Experts of a small language model.
Experts: 256 experts in each of 7 layers, a sigmoid router, a shared expert of 192 neurons.
Below are experts of layer 5 (counted from 0) of a mixture-of-experts language model. Rows are named router (the router's row for the expert), down (a neuron's output weights, with its number) and show model dimensions 0-127. Each number is 128 + 32 x the weight over its row's rms, rounded and kept within 0 to 255. Numbers have three digits each.
After each expert's rows: a language model's description of what the expert responds to. This comes from a sample of Wikipedia text that the model never trained on.

# expert 26
router:142192109156141101160125154178134094153126131077150135066130147098121092157125161205151177094166136073113125157143140117152140142118111115157090137152120134176061123141128107125135122156118165166113141101159151131166078210107134116090152157132163048214155110148126133068151166101120140157142040054129110102102091144097157104166128187098141168100115129134131134069129138080098072062101
down0:113100173158147144103177141128166150152121141156152148092088124096158171143151091146117156143181096101192064079173106130159129118100090127207145127108094119167111103085156154093123064114203142087148121159128094083111091113183161110133171111127131117081096153158100120103087089190107078136135114182121092095095129188150156143132091129141185155156113172168142139157131109145112111147077
down1:134130127177140131109134089174123190107105136165130150054113115162175089128165121148159090064203145166113088169167120155070149121148073120111106157111141146131150115173161154125091182109130097164092161174126136149126138192121117172115113144146119097079158195139096101157133128151113133119103105138090140187085115152173077132175111128115118132109133198148152156061060137109159099137116
down2:137122088094166089109095144129093141134090097088128113125151083064126115092184118115135102145086110103171137140163169092159155144182132120089121111115132182160140133115137147129147060158108102144083128125146166149138146121080080098072058118155194173116132130157110149169134158132097154113184159096195147086105135132167161187128089096134162089184106076162174133131163122152110145131109
down3:123122153083077146120134131145121172115173208126124157118154136159103106095120084155095149176078087095104167134079109168114160119122057114073169153040144120131147161092146136124144113114146141195167075146164124126127115199146183139087120113133142135070114152086149093130089090112196142110144164131131075127164136119130086133055109086134072096125165130151134091099073163133158112170105
Description: Middle pieces of long Latinate words just before suffixes like -ation or -ate, such as confir-m-ation, negoti, integr, treas-ur-er.

# expert 11
router:151135176160120078134085159187149137147152155119107143027132145083132152111102100148141148102156137106067158090125063094191093182110134134149094165125193098096121154090093129123133165117122153164173098098104150126119071150147145128059142194084142087155189101150156187138126168119113171168146120064093082061099106156126113087131134110118102151103175105143084121112161128119144081108129
down0:197109127093190170182113138138057147104104153114119114149137070076116155193159111132122176128131108176092060111164117046118119133146138119108109120125156113142106155144119134068135137150139155175073129147159144111133118109128205123120088155160086145125100089120153118167141091121111203173130171094218172142134117134108092170083159117160104135150162106148117093128124123036120111127106
down1:121169151110136138133128103196171102137116165105063149066065166156153124132106124173133156095133106136063092115135046123157131183130132114152112130137088134140168107154135155139161083135097104117125150168087114114151127125090130164109140083179085080152146126082156175095138098133130153109117148125126076129139188085123114113159111047131069138115124115146119152136161084125106095097117
down2:094091181135136140105149097154155109158117141148140075087138061084127126196139068117118155114172056142125107164196134183101178106084094096096123108167101141110149184189119106091084174138123133105185116063175117152150143105056133188130146164144147107133160197060107131156090109179125149120099075124167090118088109138159164084090166143071121099155139105125183135079136088103113143076101
down3:155144141133111079130136072123137122100106104067137082157092070096094196143152128176132135135146122149179130138079108130157125133134163133208155131171140082206119142123044081131118154078125133159111139093077136144195087164138170197149178075124174129111157120105121131086132098119151119157107158113099105089151083142137112165148071118173144162114131132164102117136102137179176121149082
Description: Closing parentheses, quotes and brackets ending a parenthetical, title or table cell figure, often followed by a bar or line break.

# expert 45
router:102130133122114165157147208163161134128124146087091114143163127087108132095113153152150166137138137180063180123066143106145111132114150128170158155097135149219086133169096096129163145203135194178112130080118148125073076115142122088125145164056141081124123100178135149153176107143081163176129075098107093091127114166102145107111168185123115119081171135163111098104128138055183090045153
down0:113085082120110120108120120134102159118138098123134104147087196100154107133058139116129110100167134154153111136089069122155058150154107112149104207191161109116078148159124157090147116177160115098148129179147162118146101141042195089095132127135131126104141171135065101087105145098140137121112097167126102151124080119130162141124031153063127131141100127201162122141145202098121125098141
down1:182091176045121034124130055081131126205085116157134119084149103094150062140091154083091157111120131146140116204130093113149087146172149178133096125098131074139122146138143119132162135176114138131156172162098113152135196142096150189143163112184120151078102136106144102137139140122131122150115127168135082164185186058191113181129088158116158079070161137163153114099112174138138127094094
down2:076191157126130135082112093108062070133102128093083106149131118100048139130152105130131134153134153107149116081159115074167126093153186144121126120136119094160127114145117153186183129173139126133101147114158108031154182100153094108135150122133148096124101144100090119133110106082158150076129168077113112096155109131059094114120166159177191102149105091169137132187145052172112084124117
down3:108155115099156125133138116116129136098150146146112111164179122147110166099178121118090071150082206111099121072141208102104180155152076141136182150121154131136142150125169095123146125132139094080114160092107165147148152124064124118118150181108076119162092146136115173100119141068096126080088107130072080121140164139120106143094112098119193133089099060071128110076095098143106099122077
Description: Adjectives or first pieces of institution, show or release names, such as High School, Middle, Singles, Elementary, biological, Physiological.

# expert 12
router:182153094081093123158131178180097095187172154087112092107174155102129107111074118162144110117113140149075154182133132083133130137092109097120133149067174137160133164156087060053133159136125180153111143079153152148066109132105213122107131147148132111133149160192137102126156197094116125120094095140129079067130110173157165050155122140132192161097202115110126162099109140075111097113122
down0:128108133062112149110128159145158143122107088097123102079159117075116169122119155129158113103147171115103138196145103120124120158129129130134130149157147065130111079150138213202149199108150119201081159105095102140174170127145131138111143124140114088103170125140185066101077154179135170164164145091183159123109104080168093181073089077138103112119165149139136141118094145108118075188144
down1:124157135111079109140156098129134101096160172144037162161176089100118118119083154168188168185135154087139119184136165106134085121104093117131115167155160114119154057107137112145122119132112145174142125193084102137154140178098074111149174128123125167091129158160106099149129192191178113150144127149119149102141190106107111120087110120108142171113083091125125077111162138101087176118124
down2:155178135136183115181169052084067133173057181108159077152143158133137231095169112103132122165167132138193101089170093100138157172154146112150145140133151165110148086137119049136090170133121086129140149169136096140078113136073148116140136145137121128136157130116091120173091116127148139115147142175123173140161096115119147127060148121151187121116106096162100123128111098142143140105145
down3:114102137099078181100161216068142124085149052107183123103073148080109116173131141112101153138100137149119133154110139185158119103140155115115180133145166161148140146146162100080183139137198156125134135079088100178136172162185139121118107126093145155079093159107084099093177144121052133160146205155134108119167165192146060169180100133129120151127117112149120122082080116115173106186121
Description: Transitive verbs and prepositions introducing an object or agent in narrative prose, e.g. received, featured, including, by, with.

# expert 16
router:095171081125152147155136150155114056135134178078108151115127131085113085153061097122146087161138132094119154152082112127142140156141159116180110095134154093209058099097088127066143120183138175125127143103146217124134120156106127103091144172085177070198167155172153167138129134105097145174085070092094111091073126160114126097174169152133099125128181172177085131135127144093146055126149
down0:169104134091093122125156154129147102127162132160134062124169184121100164190128103119134115106146067144047114174127159132131123109146139117117126095155088096201142093165103132124128133140133136165212130169141129137170074097126113112208117123134135118172127152090127162165187160158143098122141159188123129102076146138150099083118087124176107136126106146060144043155104126145070138173089
down1:163110136087115135154154082109064128048060131162092134106200153127198137109138098124131089153145101136124124120127136100154105140159078167095129148141157115162115111124150146125087148151136173159182123135108096103167160145096076190111187143161122114183146196128143188122139137108141109142149162146118077221098116107163108140170136185119129110132129131110062074107117141124143094084100
down2:171125145140155155088201125178146113118108087138161154084101169174119170098138076148047170164135145107138119125149124169128106125061170145185109145141100087112081113127152117083132152166125108152152102126108120124135082152102142117089160094130107151170189093162104167200089134114117130144112124157082178136082130124071197165076160098092108109115102194078135125117089149120143141151164
down3:113146155117132109157124146130167121156143124084161112191109156085130123115118149183129105054088117168124120140155225114099129143097183190159213135114102103099148171076060116064146168150103134111129000105113177160085172127050149138159172101138186174133080107081119144101098103156097120165115120151134167178153089130168147168141162108151116142163115113132107124131205130131163103170115
Description: Commas and comma-plus-punctuation combinations ending clauses, introductory phrases or list items, as in "Until he was five," or "In 1954,".

# expert 48
router:115157134132119061195126188148195053146176167088090136107128129103145074165095063100142170131154155132092157164128166134140136212138137118146072154170131104174094086169131096118123134158132176109118156082115185086066082135141125088107145126131160097175154155147145162145116144129112134169129113112106077132107111161203119129190168171122122170119097149129118138112174139094155116160119
down0:144091055103103141135127082091173123119192187157112155122190089092184100095147126119100185131106140108146134115100107067111181107149153127118109125109114149060156152100137133118083132115112123145114127163099133132140140118171081111133110128123084072057085160115137133091132141168077147117106133103103134132110100188162154102083164144137167090117162105118177088136141121165106188149111
down1:142105086135112150110158195134121154042100099154133107104084225097094154098163142096122150106151113168122157150166154090152102167088178175148138177143181207151121136159133126113085094139117190146129175162139139147175132147054118147170128090130064102121188088109144080148118130122163157138132117175122138108061110114133150099128196155179171165096120102094105142129139096111177131187145
down2:120146175133120102121136068120146098120121086079128152084161116113175081101138105082153138066079086179138127156147158086133155106138145143078154095086120105140100114139140102105124168094118095150186182115140082110048168154134133105146139119120170126199134061055152104106042105157153087089119153170135125089152069101105191137144160099121092111136196163124114112096147119161141145135116
down3:171184123104126133133169138116084108162127088150094138132103117123089141172139123157124094133047118087153099101115194121151116098169146151112133178102167097101111132049163155093132166173139124152112132193118160160156139129183112162101132120063073082099081094094083107191182143092098181069117148107141116120146181162088095153106121151069069101117097158166058187147090172090131115109126
Description: Nouns like range, variety, number, type, forms after "a large" or "a limited" and before "of", plus commas and parentheses.

# expert 37
router:141140078139098100128097168207126092200169183031095143088100172128134115148101107145092148174150139143071177122105136084107098115107117138116082096152107113134082117138106082132212096132149120171102148099167161122132083120101137104149146127131133092158125141179215163156159136138122135086115112113112144127152091183135163071117177139127167113138134122125126136135094124094126105135126
down0:146126105157108160142127118133136128117152118152127056116048106183122166142132083170196153123116096108124136148123143151200146150108201119123178156176149177117155116083146070128080130110113146141153124109133154176114152094076120150126080122124113089134099127142177117142132118130162089079164150068131104106149097128157094113124131108129095092050166133104076116161137151104181095156172
down1:080124135076155159169152133096129101120151117153119131156116133106170125135158114173118137151092138175120111111080131181072101122153154202078182172128108068179178121072221169129124102069131104085141114088129079130146120106126124151163156105151030132183116079114129115121081103092159113177141154159130148111120164116090148125124190157089078142153153148107165060098089160090123177164146
down2:148141203102114126092126110132106087123102113086153148116188131172062165197150171136154159134139082173120075138131169198072089168106128145169136147132149169157167139195165100097086142165169131155124109126102167128100124096104144131153166144135103090135142178109153134117152106108165134106148103153125081075119119117111116102078107139163079145118110113133160133160071160129141085136078
down3:064232136137165177188188139167116123140144117085146085136132116140079165100167137124130150087142174131136113140190142146161121122179160136095146131143133153155109141101171125138163103147130153074154137098096135087139148151113160131120188173129149155117059133080149074165134134107169176178142149119123162165116150082124192121171110201163085052085126090118134161153089108136146088033135
Description: Pipe right after a row's first cell, usually a number or rank, in league tables, discographies and episode lists.

# expert 50
router:090141149135099118137172149140153068098160190120069133102133096079150114113122136178151109130153147123135145127091135111099092144136148103160101209100190088166104119159109122102179107200113195175103140162118137131062086141081122104096159178137155115177180183173091202117189126073076180173123098105095098125151092142136153139181120201115099183127168170123126143074128135093164100074127
down0:141111118146091156088127128128130150111133135155158109128056073133080165137125175127126137125166094146130081131144144139132115096082122141156130104112168157093110132117116153155146090072129067113108148162147110124071134166089255152078156149105022153164116161129096134159138089148176114126128182172112156123109104114129207110113141143194204124130167167145119150070140080136070157165088
down1:097143115144063119178146064146072115122119177134077161109130120137159218198167145181143154098114126092168129119106144112080106164169093149115142091078106105183082119158104140127130109171138202144117142124082157111117103127097147109102096151070143126098137084075137140143084083114172116146133138179068131129212151118097096087117093108112111201136138114147108115174082136111189135134155
down2:118111137141173120161060153141108135171159160130180127080063153108127111103108162213132082155154164127132118062144079110179117156113165134115049090145111069176087064066172159129130113142183076110131124107129150118164128135090104110147152069151191103097122121120134141072133123146133200072110150123156165154099183122202128125111138130155124128117076160094147141132139065157171122134113
down3:157177149132093111138181189070099158139122162190096102154110140149189102182157137150135136130134149109123071131169091090142101139184109122165143088165187155180140146058160140071127086132052103084136092119200114130131168150144178162141152086118100115125121106151149143130158097138124163200171104109132179121140107163119138075103139136167116149106118111128128115178174107144097148101120
Description: First pieces of words split into tokens, often prefixes, such as ex, re, dis, con, conce-alment, real-ism.

# expert 6
router:150190125133104106139156149215165099170153189103100130100144169080098120111144161154148147151175155129124159116095114080133077171110139120145131128085133126123121079104152129092146068143118165159111149113175088169162093169114140128074169175082135060147136157138117209109143114144127179160090122101144082150073112180114135137116152123100079119114126098108120139083135100047076099115091
down0:140097106123153151104131060142159122168135149181106145100080134123134162126080111139099145102121133149166138145106096133113087088098137099116137113096085141120111143094136118200196151153092085123187159108161074170145098139118111098177103136118117104062180169090080152108136115133127165122130148114150115131111062146144160062153113123122132152169128147069190179097176146170138105118181
down1:143181173103150139061115145095091128171120118134097147136109122131123183111116083125120103118128120147149113141163094133180119128118161152075100114107142096148084196134142199142129141150127143097139098197114117125135084152103143149122114139178176105095161100052179075142180111179172158128114134119154086105100091096122098157180136087096159080127180080147102111156160127159094105093113
down2:147082108126155135167132116134101080131098097162116056114137080116109057153150199156136145205169096163091084112151124129112106132117091101116100138158163076163149122082126117077117158109122123121129111146140071080130109103111162179078126150171113136176073135134132135163111124105099143140088070084109142111165103150111079175141102109129113190122117095153157183175125033166156132159053
down3:149152192135150123087107115102151128119148149112152123073166096146164128125150115123131146148146152200086149112169123030160175135157126145166084178194118163126136133107066082139107083120158101191092138096151123100135099130112196102147100122107115125101122120131110116107139104128190112137088159134200179149127128109076092176144114084109129111165096151156110147095145152114107161124135
Description: Final digit or last piece of a year after its century prefix, especially in date ranges and birth–death spans, e.g. 186-0, 199-6, 1918-1920.

# expert 22
router:145143109108116123144157176211143091141136191113094130127147101122119076121116128230099170136156109073148158175112100143121101148115110118133109156162111113150086138134070087067164093152087156147102131122158142119122100144067158100118154170141127082165124141115181165104161128122079178157097139133104075146123050148109163095125089189127137180078128119157120141065087144067105105081091
down0:151118141079140109125153183056074070209079141147129099088116117152185151167113097155098063142136146160121122153161172066113120106073122116180162140097101101128119124143117110129128105099102106050081152116161195179090124114114150113111127103118172134077122077137083150185193081153112120141114125138104141098174150111103138121165081132142133108129134194082178179113152089093080151047126
down1:157105102083109098115138174137105150134093149133110132108124126133128122129106116154104171160107116167096201150138097163071132131114068169083179103143170118065151119194174104190157196094127105089102141111088127149080138090154081125080158098171150110189169098108049114116126077142167166135134107141116144150110088149113142127158154140177054112126175114108120128137174125171099138100119
down2:100124049083103129141169037167078142078113123060136164130053183149121136115129102147136134176152115121125127097140154164097155171144132168098157139129140122147102086103148117139089182162209223148119138131098145088126088108130154149165121153165106134162132195100135099226138179107153144172082124118103094097151116101150183091155052130097153203077146124159108203135141106117120107063158
down3:136137140045166163159173091087170154145137171124189078112154081192098076077097121148138153154177091161144122127137126170131084105160093099130190114116103113076130103196115132128144090110140162135139171189077191088087123098096150119051183137170151143113136104107106136142049114121129129110109101154167107151129107110174161105126131114134116115128144193104138085114059168150117156080141
Description: Latinate word stems that take a following suffix like -ing, -ation or -ed, such as sign(aling), design, invest, termin, fin(ancing).

# expert 47
router:128121100175148125143141214153191078165128160063092144115193123115096081131103158201117157122145178118091151147122126127143120154140100108138125088121156121143089129158081096096195115176142163235096143132148138153161086147125085118087167192140153082199153154139146156140147144113075135213120097137157034100072100123163144106152127170128153171116149107111128118074102167057098095100105
down0:179119109101131099080147122092128130140107117113114175114162124112110121114126111177138131106080124117115124127124204175088176172168155117102105069063097167090173119151159180124126150111148122154166189152093151135111097104195134132174128113136143137182146134103120132160111139163109093159127176151154103139152174116135148155112124074149101095123129122157059168121134101128129137097190
down1:140140120156104138158140121128083105095069107141102115147130134129139208115119141157120191079127087105072127132180118030158137153129178098167131102060087128151153066124130039165114126184086104127149114106095125125104097115082114096123127081180170153089155182117099123073081135088116134137135122096124112087140096102192138083113147174177202090114150128086115103129091154126109114159127
down2:151185129088161133183129136161162095153086101149169086152158132132123117102094163185079092141135101130168142149104112168208108212182128146062110089130137125167115105110104129129116078159104188136085121120146154145088188081166121098155138161092161077129063084117137105190105120119165164128144120188109135150111172096164157117135140192109111202148155189151144128121102109116114127119177
down3:138109166197129157086151148121138128106132181133112119136104126116146162097131111152108157096147080094132132069122172128127103149088145129155154140090112133087121169110127102093135150166119074161142152154092111131108154102100205113134156155101114089173204191119106170139129124096165098123070101093163115164051175139090145093167091137093144123166125149148095120083124204174112192134071
Description: Opening stem of a lowercase common word that continues with a suffix, such as invest, comp, inser, metabol, author.

# expert 1
router:138174106121133104136155141155137094099145118053058140137135155142163078164081111155155199103082127154117121174083113110180137161153121116203103121156097132155075125109128117109169097140144165146123144096108157110125144121097150121084150155113147083119136125132153115111132131112112164178110120097096111126113096174130166138189138147102080200058176118157116144136178172116112064179119
down0:119155174146092043084090107115094228191146119149114168135117124125114114112172140079191092124146097142137128165110110099162149130156117154188151134121084122127143094100087113107110148104136116122144090202169093120103170083128109099129076108054149200142103107114144100153129169134160109119125167126106140104117131153148111104153138183151200098131131071137050151087118141086099096097139
down1:105106143154121124152112093134085109041084083141118103103171075124133145113120115142120115116109121113112107148128146147148146116124170126118106137123121071140146091167147138142115185081068081114193166098134066105073142119136141099091134081167176207153110091066091150123112113151095159154156126121171138165060140105171185144129136175135137109109074150095196143118090125117085130098159
down2:110158138174135127085102179112107160107095111151090130092150146167185158101135141146100153106168196097085144188103143137126029176140137113137111093123131136125157145116173161121096071114184058116164120156082123132093174090159124058135137147160121151123134108112145131088110081124069133093108148170115124144129121092164113063107159127078131122164116131097185130107183185128128148133181
down3:141130156176134128160084064074078160114133127179119154090144098132107137120133080074161085128063135100127149126136111105120096127099102162062069134165086106109090130158112168086149186089150146073145099109107127108149114129144091092120113161100132148137163145107073181172119140135133182147162132095173133124094127110075103066108105124159122093168148136131107159110116082115141049105146
Description: Quotation marks, sentence-ending periods, ellipses, brackets and dashes at clause or sentence boundaries, e.g. ". ", "(", "...".

# expert 33
router:140112084073089101077136178174147106170192168099116115134160157125112137139092070160162199162117124095112114120116106109191136157135149128100104139120155065138128109144163115134183159171134126116165149105140134084127118203123162101132210172112139071169145194148150147160132184130076177087102117134146092101103079152133187110084099156141079170111126184117105115107152155136128123099170
down0:063144151154143151136132118098138156114113117133159139073134058100136136166154147177150151144134081082204151124144128125139062138108119082122168125110101160136127108192061105090150121158131135183140125134109072154095109145082133086083128152147109121121163092143131145129133156101090134112125116154120159141141182125079121191154107109159119141175047067110084091096167099106138085174151
down1:151169155099134100106132095105136127180116171111078162110161113114157165077109188144169137153136162169085157094075117152136126079181141116178106089082111077145154168135113161153091091122052122095131149129172150151091119182115127089169140091162118127097117143140097177149127119174136113113131145162123168109184149146123118115101106118082125118150060091093137055115060102134094122138147
down2:112121158065098071110094123135111122084140173137143106101175156202154185090135123158118146102144118114120143167065130184123098100093145103148097184093146141138089130134102126084108144096108105164095102099094091161077109116072162138171110141174127097101083154167071092107085119151162140075053107097100102141173120116160120088114064144125181094121142092116093154100150136134096185153136
down3:119125142115093135140157126105081135180168129153138094099090150161132192118079139116145083124119049085153148121156155187109112127140084117085148141123151128082125114120178161139166081170160120171139149187130162116143141182151156151116127119169175173139022092110086084124076107093171136117153143101122096127088117108148092091149124087112081108179150116153152139126108120136126171132147
Description: Auxiliary and modal verbs and mid-clause adverbs such as had, has, would, could, there, however, nevertheless, often.

# expert 18
router:112143146121114099171138141182138139226183125087116110108145136151153110154122122112117115127163133132123178154118065118105109123107148097140144082106138147136095167096100131070178037161146177127069180070142157145106118111114144077109150140139133145155166095145180130081128183102094200141134063117143123121122124160103115138147144107140181102109152154124069148076107133060168105062099
down0:069099143148134147119111106116191192178128154111107073130096152129154100135110087110103106085154105080146101137116103109112157107115140096119180146127144112110118138142140127069094074055167096124100103062081121094114159145119086105105125147100149070188110126131110162117151118128135116131158181157129114087155109098166092054146128102124124141172123150119090121084177111114108049175193
down1:113144115115144115128095186136125086123137126089169163141135140121073134083096150166117132164127164114161068137094145151170088120174092163178156093122094173124195132063122174149106073160158081149193194155062118182158135114129072146107107150141080074166100092123170082111159096080149090166150170115131084076123122134130095134120140100076074191121110186148127124121162105099106088106111
down2:158126062094135190067160127174114182111136104125088193151109105119175100113080137095140149060123127137124064118162176109184168181117155089185210111146106188136135124109110092082053136139140110141178098135128076147103152114103149186121076115140093111139156143070116159109161076085142138122154110122119180128129135143139132144105111196154086107142156088093156131158137160136145154125149
down3:162189118132126093148116145098115153146120120153105156123111122184119199177134112120179180156141138023138092057131157095126102186114116124206120144049126136138150145141106159149124107071166098130149078079135147102158093131069115102120204199140161190123113092225125106163123090130134141137113145105085125147097161138077105156108206044087085142132101117147132131132173092130160149137105
Description: "for", "at" and similar words linking a person to a team, school or role in biographies, e.g. played for, studied at, known for.

# expert 60
router:116118137106108075156155165203136137160101151133107090102137175149115125109080146129089193129172132121109157086116121107113126144066104077159150100078207148119128133122106102054132128166137169183102177107168117181146130119096159096112147173072156106151110145139146129138135123135104136128106129109135081122152115155140114120147139156140088194150177118108101158048120098092124074098191
down0:128126109152163071125153107168174102206103181092120202159081088103142156139162136076171155134138171075101170138126119068056074086090152167120132143101055131114149119098144118149171089102105124086126143065118093127127178139100126138142099124165116165167120098121123172056071127118119122153164142170073158104091140166132131141172136132182170106108137184134160175135150106147071121131114
down1:111173149082132071150118125129130083092119115167090103173180105114093088130130138135168170110205109157101131121149124121117126135132155168118202104145179110098147124082156125110156145100179098138136096161129092097078118144122154159133189076097176174076125132137175108092118109121128160106127090145083148197186121105076139144180131099126087132142131125136134114107050065111167145158127
down2:094090112124167134157105155103161129121113098099180110142100138104085122135171097137099097133098157147223083107100084068105153139101092131153108055165104092127113094088134195115111107165177184095106142114090095126117133165114121165130149184157141144091101139160168137128109165139092112124124161133161145158118097122177124148120117132069151103129066120063072182146142099156117107153101
down3:216119134088116146112103127124177079101134126125139100148162122143092151178095114138153126103212138177124130093092148120116133076075176067138124138090186149059136132139075087052124131170120132132138091111133167104083129141151132158174141168096117126195132144132136098085161099142126163164210127191176080113151139070039181065084140117089187150137111140139086113177115152146141152158129
Description: Modern year prefixes (200, 201, 202) and personnel credit words in album credits, e.g. backing vocals, drums, co-wrote.

# expert 2
router:129135136115134127105106158141160128183204090126115133137177115111082128134102089167107135120153137118118177122141126086150167107106093065105140104096119064144122135100173101093108105140119142145122152088141127124118072147155119080082170153115152147200125105174160166138177103142144161169112134129125140146109099149176158095112140155129123167071141131093093194062143117072088079181127
down16:125131131076135080147154162095158125132161094160211082134129170136150139140076206165127190128146115149115063134085137133141179133150134069109042158163130097106110109124146115126073104137114154116104242136094124185090098113180107109132109123169141117117175120099160147079087136158113204056136159109089125115129115089163130124127110121140187148138098141133148165155085193128099111138178
down17:223111103080082144153127136113173198155159133111153119121134171154093098166117151106159174110104140126100141145076133104130143137140115123160122127125139105126127183122090188075102109102094132115159122113194089079156045120139103093098153125171161136176143083156135130124206138126180072164104091090105185114107178082095192114123128143114075137106164152105177089122118158102111155109145
down18:110149197121116173085093137160086064105155120145160148071198079097157093116116124119161082145149187127106146122127155161114155204059079092134129094104178177122148159117107099220137138155141171142091159114181098073173121130143078142159118150118153145149160095142179109093077117134148168057076083115142132118143115140176094137093123129139048170133063130088085079108102111113156129171058
down19:122110108069075135109119067204125133172155167137129094121181155088141138104119134078109122169175119123115195096104108137112133167103094121173115147151106166109182099138130142107092208112147047092087118110174159083166179164122099129129077118149108151069100099129168134122130118175152147122174125155097140113118072134157117111062112143154148091089065137218106155152176177154096086149088
Description: Words that open a following clause or noun phrase, especially relatives and demonstratives after a preposition or comma, such as which, that, where, at.

# expert 27
router:161122097126101108150133137148147119164184155107119090118136160097127080145090110156115163126157156137056195128065140071172099133096159081172130217097192140153127133157066131081177157147201126116087146085128123134146074182120135120151138158093180078177119166166153128158188180110125177077149071109115097124149117146135135103112142116092114111117148122148113194114114115023056123158145
down0:130074136115229145127126167055155121145156133157186124111109120138218130097106089139091143088176149149128099127160161161154121108141131133152145153165150102108147143156133160130225153069101133139174143111155157109132089107073165124155166143152147107087115112080153046094160138150083114125116106187127129066107148133163123227099153099127111183101124134170097130151107119136101091166206
down1:126144136135159153125177143180098203079163148104164144098144125089138148139130150120167151129113118152112114133188120180129111088086135063107130173123075136139061135070098165106163191227125122117134158144157063105121166137162113107132191133152064098116118169142163121146081147158143184151060084172116204152187175077163121187079140153091201146070102185146119182144135149167069154102133
down2:137143185163121122092122145146158163135120148201111083103094165139218130148159114148132143067175141113113171161171152115155171111068117158080099113106157141155134136159127204138171098155118180146173135069111089076134135177129157178156178135128147109092167111117125093051139089094146114124122155189069112101093107101134153131129123094164073083140088186123151172124171163182125110185105
down3:068110159140155133166089172111139170170147117125109030109124153144140185158059109128072126137164085177110181172138088056117185105110109145151132159129118187134119131125165136103144114125176116187129053095139105072123157132209089164120126112154130087148086150171126170105126141101109082144057141164120093138108131117118186053135154129126161148139148125079129096211136134113114129097157
Description: He, she, his and was in biographical prose about a person's career, plus possessive 's after a surname, e.g. He studied in Munich.

# expert 35
router:121154124108113101079092162164159117141113138116085096125113150137075104134117154161102131123147159149105134131063141054128071136133149120136102110160193094176103145095159043102111086143126136139149144121149077162144122180079139135119122221070122109148117112154115170120125122071129157137100102101145080141086110137118146120188154113061129095074139120109089138112129087085153091130127
down0:088122137171150089079146133105109131121105179115158190102086173115147094130159117111162094172141125107138059159118125133137085127094080157132191116112136121108139084082154103082124060051107121120120156099121116133093125085120148145107088138112178171118169104077107084192130145110172173145134145131116099133073120119096165192196135142110165151118100115092082115066140104038108100091062
down1:149068181121175143142159100088118132138154135123143168106128098083148083137125118088106115172096089039112104163163080149139130184068114121099091144100123020111101087110080111137156181062062116098155159137110131166099133134190126162110118117130170145139121148114117156176116169106128114146139149116106152171075113160091116109094184135140090116159196103149210204223088102115128117135093
down2:178149165120127167193162089129073111078132114170136154161129080123109103070188136156137097116137082104111145072132114148117146135081151160114127106146128155079072192183153165108188135100087127145119149093168110077156113165120070132136149128162122152167130128126114122151113117082138122091154143152135120137115153126113087168172092152137149103148056160099102138173065108128121133160143
down3:072148145123218080083091044097136109133105149159133092107129112070129133139074157137107160078150118148124151142149121141102109133137072095108119073125163079093161101150167095108100146134093090180101157128106116106144128139127122112105112119068165140067149143077089097115096076141205124109121143158098107131165082092136113119185151137126120125090092136111120087130166147141163159149174
Description: Final digit of a four-digit year after a split prefix like 192, 200, 201, in date ranges and tables.

# expert 41
router:144123146143144125146147202129152154145115178102134149105216131129096091131151119127108174123152159175110118138128188131191143156120103089109179135099154127154118076140135072151120144144104136153187177125105139122145109111120122088057134177112132076207111143148128136103144145145091174157129077091112060117109068108105121101075135134122120137107137199146136097046143131090136068124125
down0:144139172161135089169120106137103164187178176150117136095116113106064089009152149146131140093104090139177109102143133054112111152112144140121141136116122119088147161111086140191140106123165132127104096056130134131138117094087072098158116091161122159133162109145150084176135104122178121124108092178133117116127190189210119150112150123128059114117132157117160117161177047154056162130099
down1:112179137164086116153114094129100149147168091151150182129137151123151114216120167141167097102152158115185160123141117173135072176125086064170088084134155186119123101135101144120098096105122107134141161210152070097131165127147078140153131136186134128172121156097081104095159171138092105092121098099190096168165112123126098123213123184163118100156109140108121139142096187170106148101144
down2:144072126134092127077126101136138125139118183125121104096067142109076198091081171138131122122081114154147143172124166139112075200127130120080176150108076107136126134156123121149113048105145138186173083163139117119134136182077176127164147114097152170190111090089122118142115110142117098129093150156130152123172144153121194168078134160082180100177160116100111131166073156172163095164160
down3:154130106136063107130077080200119111145185143143135142131122104131173142160117092191144068132138080099152189130113108094104147094130158140106071124092213088130070131136088177058136121097148176122120164153131123086147142162124145126123088168111186191133118099136085150155091106167171115142098162133121188121116136205101087118163076125132128097078112086148142093089120099146058175154079
Description: Short inner fragments of rare or technical words and names, such as ot, op, syn, cl in Homotopy, Barclays, asynchronous.

# expert 31
router:120138116123097124131121217191153081193208145091115104119120118108091140129125146153151145167129148133147099161124167116129135201103136148106140160139190108129102085132111123112201058121144134159121109092112142103122089148112163104141154214114147062145130113171162118121134164119083146131166129127119077111132062140154134151156140159135180145115178196116114150133132144122108102112155
down0:116172190057165091117126102113134104106144127161169145096141095124048156131149055058164135151110113102107166110143106174119146127103084099146119146106189089138141138218105079166084104146142136126131109138198099132146135120180122137123139136191120137126132092080101155106113195172212060126114087037104189137127140110158137133131165133118151098103123096150101162063113119126142100097118
down1:137163129105091114206137073184112178094124158135104191117119129185153099160152079120150149165191095082140178184145113154085130052121072143133108080118129127101124133122136096190131120139101154081155122134113171110099146166111058108123143182136155140144100123094109128134171165134137132158137113123113103154175092134118099115090159154164164100179111121097130124201148099103157089122116
down2:093190146197102103104122104089124152092073162098066156100051166137131061144136128129125094109145110176169136169124134120150134070125155151091141147163060126109140152126131104107124079090098139111153142121156107166138120096059129148065137147183102132091139136148083105135136115111152079185138103094145134112128172146089144166147118181154127162165102162130159180165140100160178113095205
down3:115139142153152110151070122116176120146070183133126159136094146121101165094172122071117161200190159105129130141065105088139138095138086118162085103097103144086092139142147138090107161123116092082102149145135135107138171163139096136169089147167144126109190111185099094082106094107178152131063073090192095136148107126102112161097117102138141126126144104135128111115092072097117073092155
Description: Pipe separators in numeric tables of sports statistics and election results, often after Total, Goals, Rating or vote counts.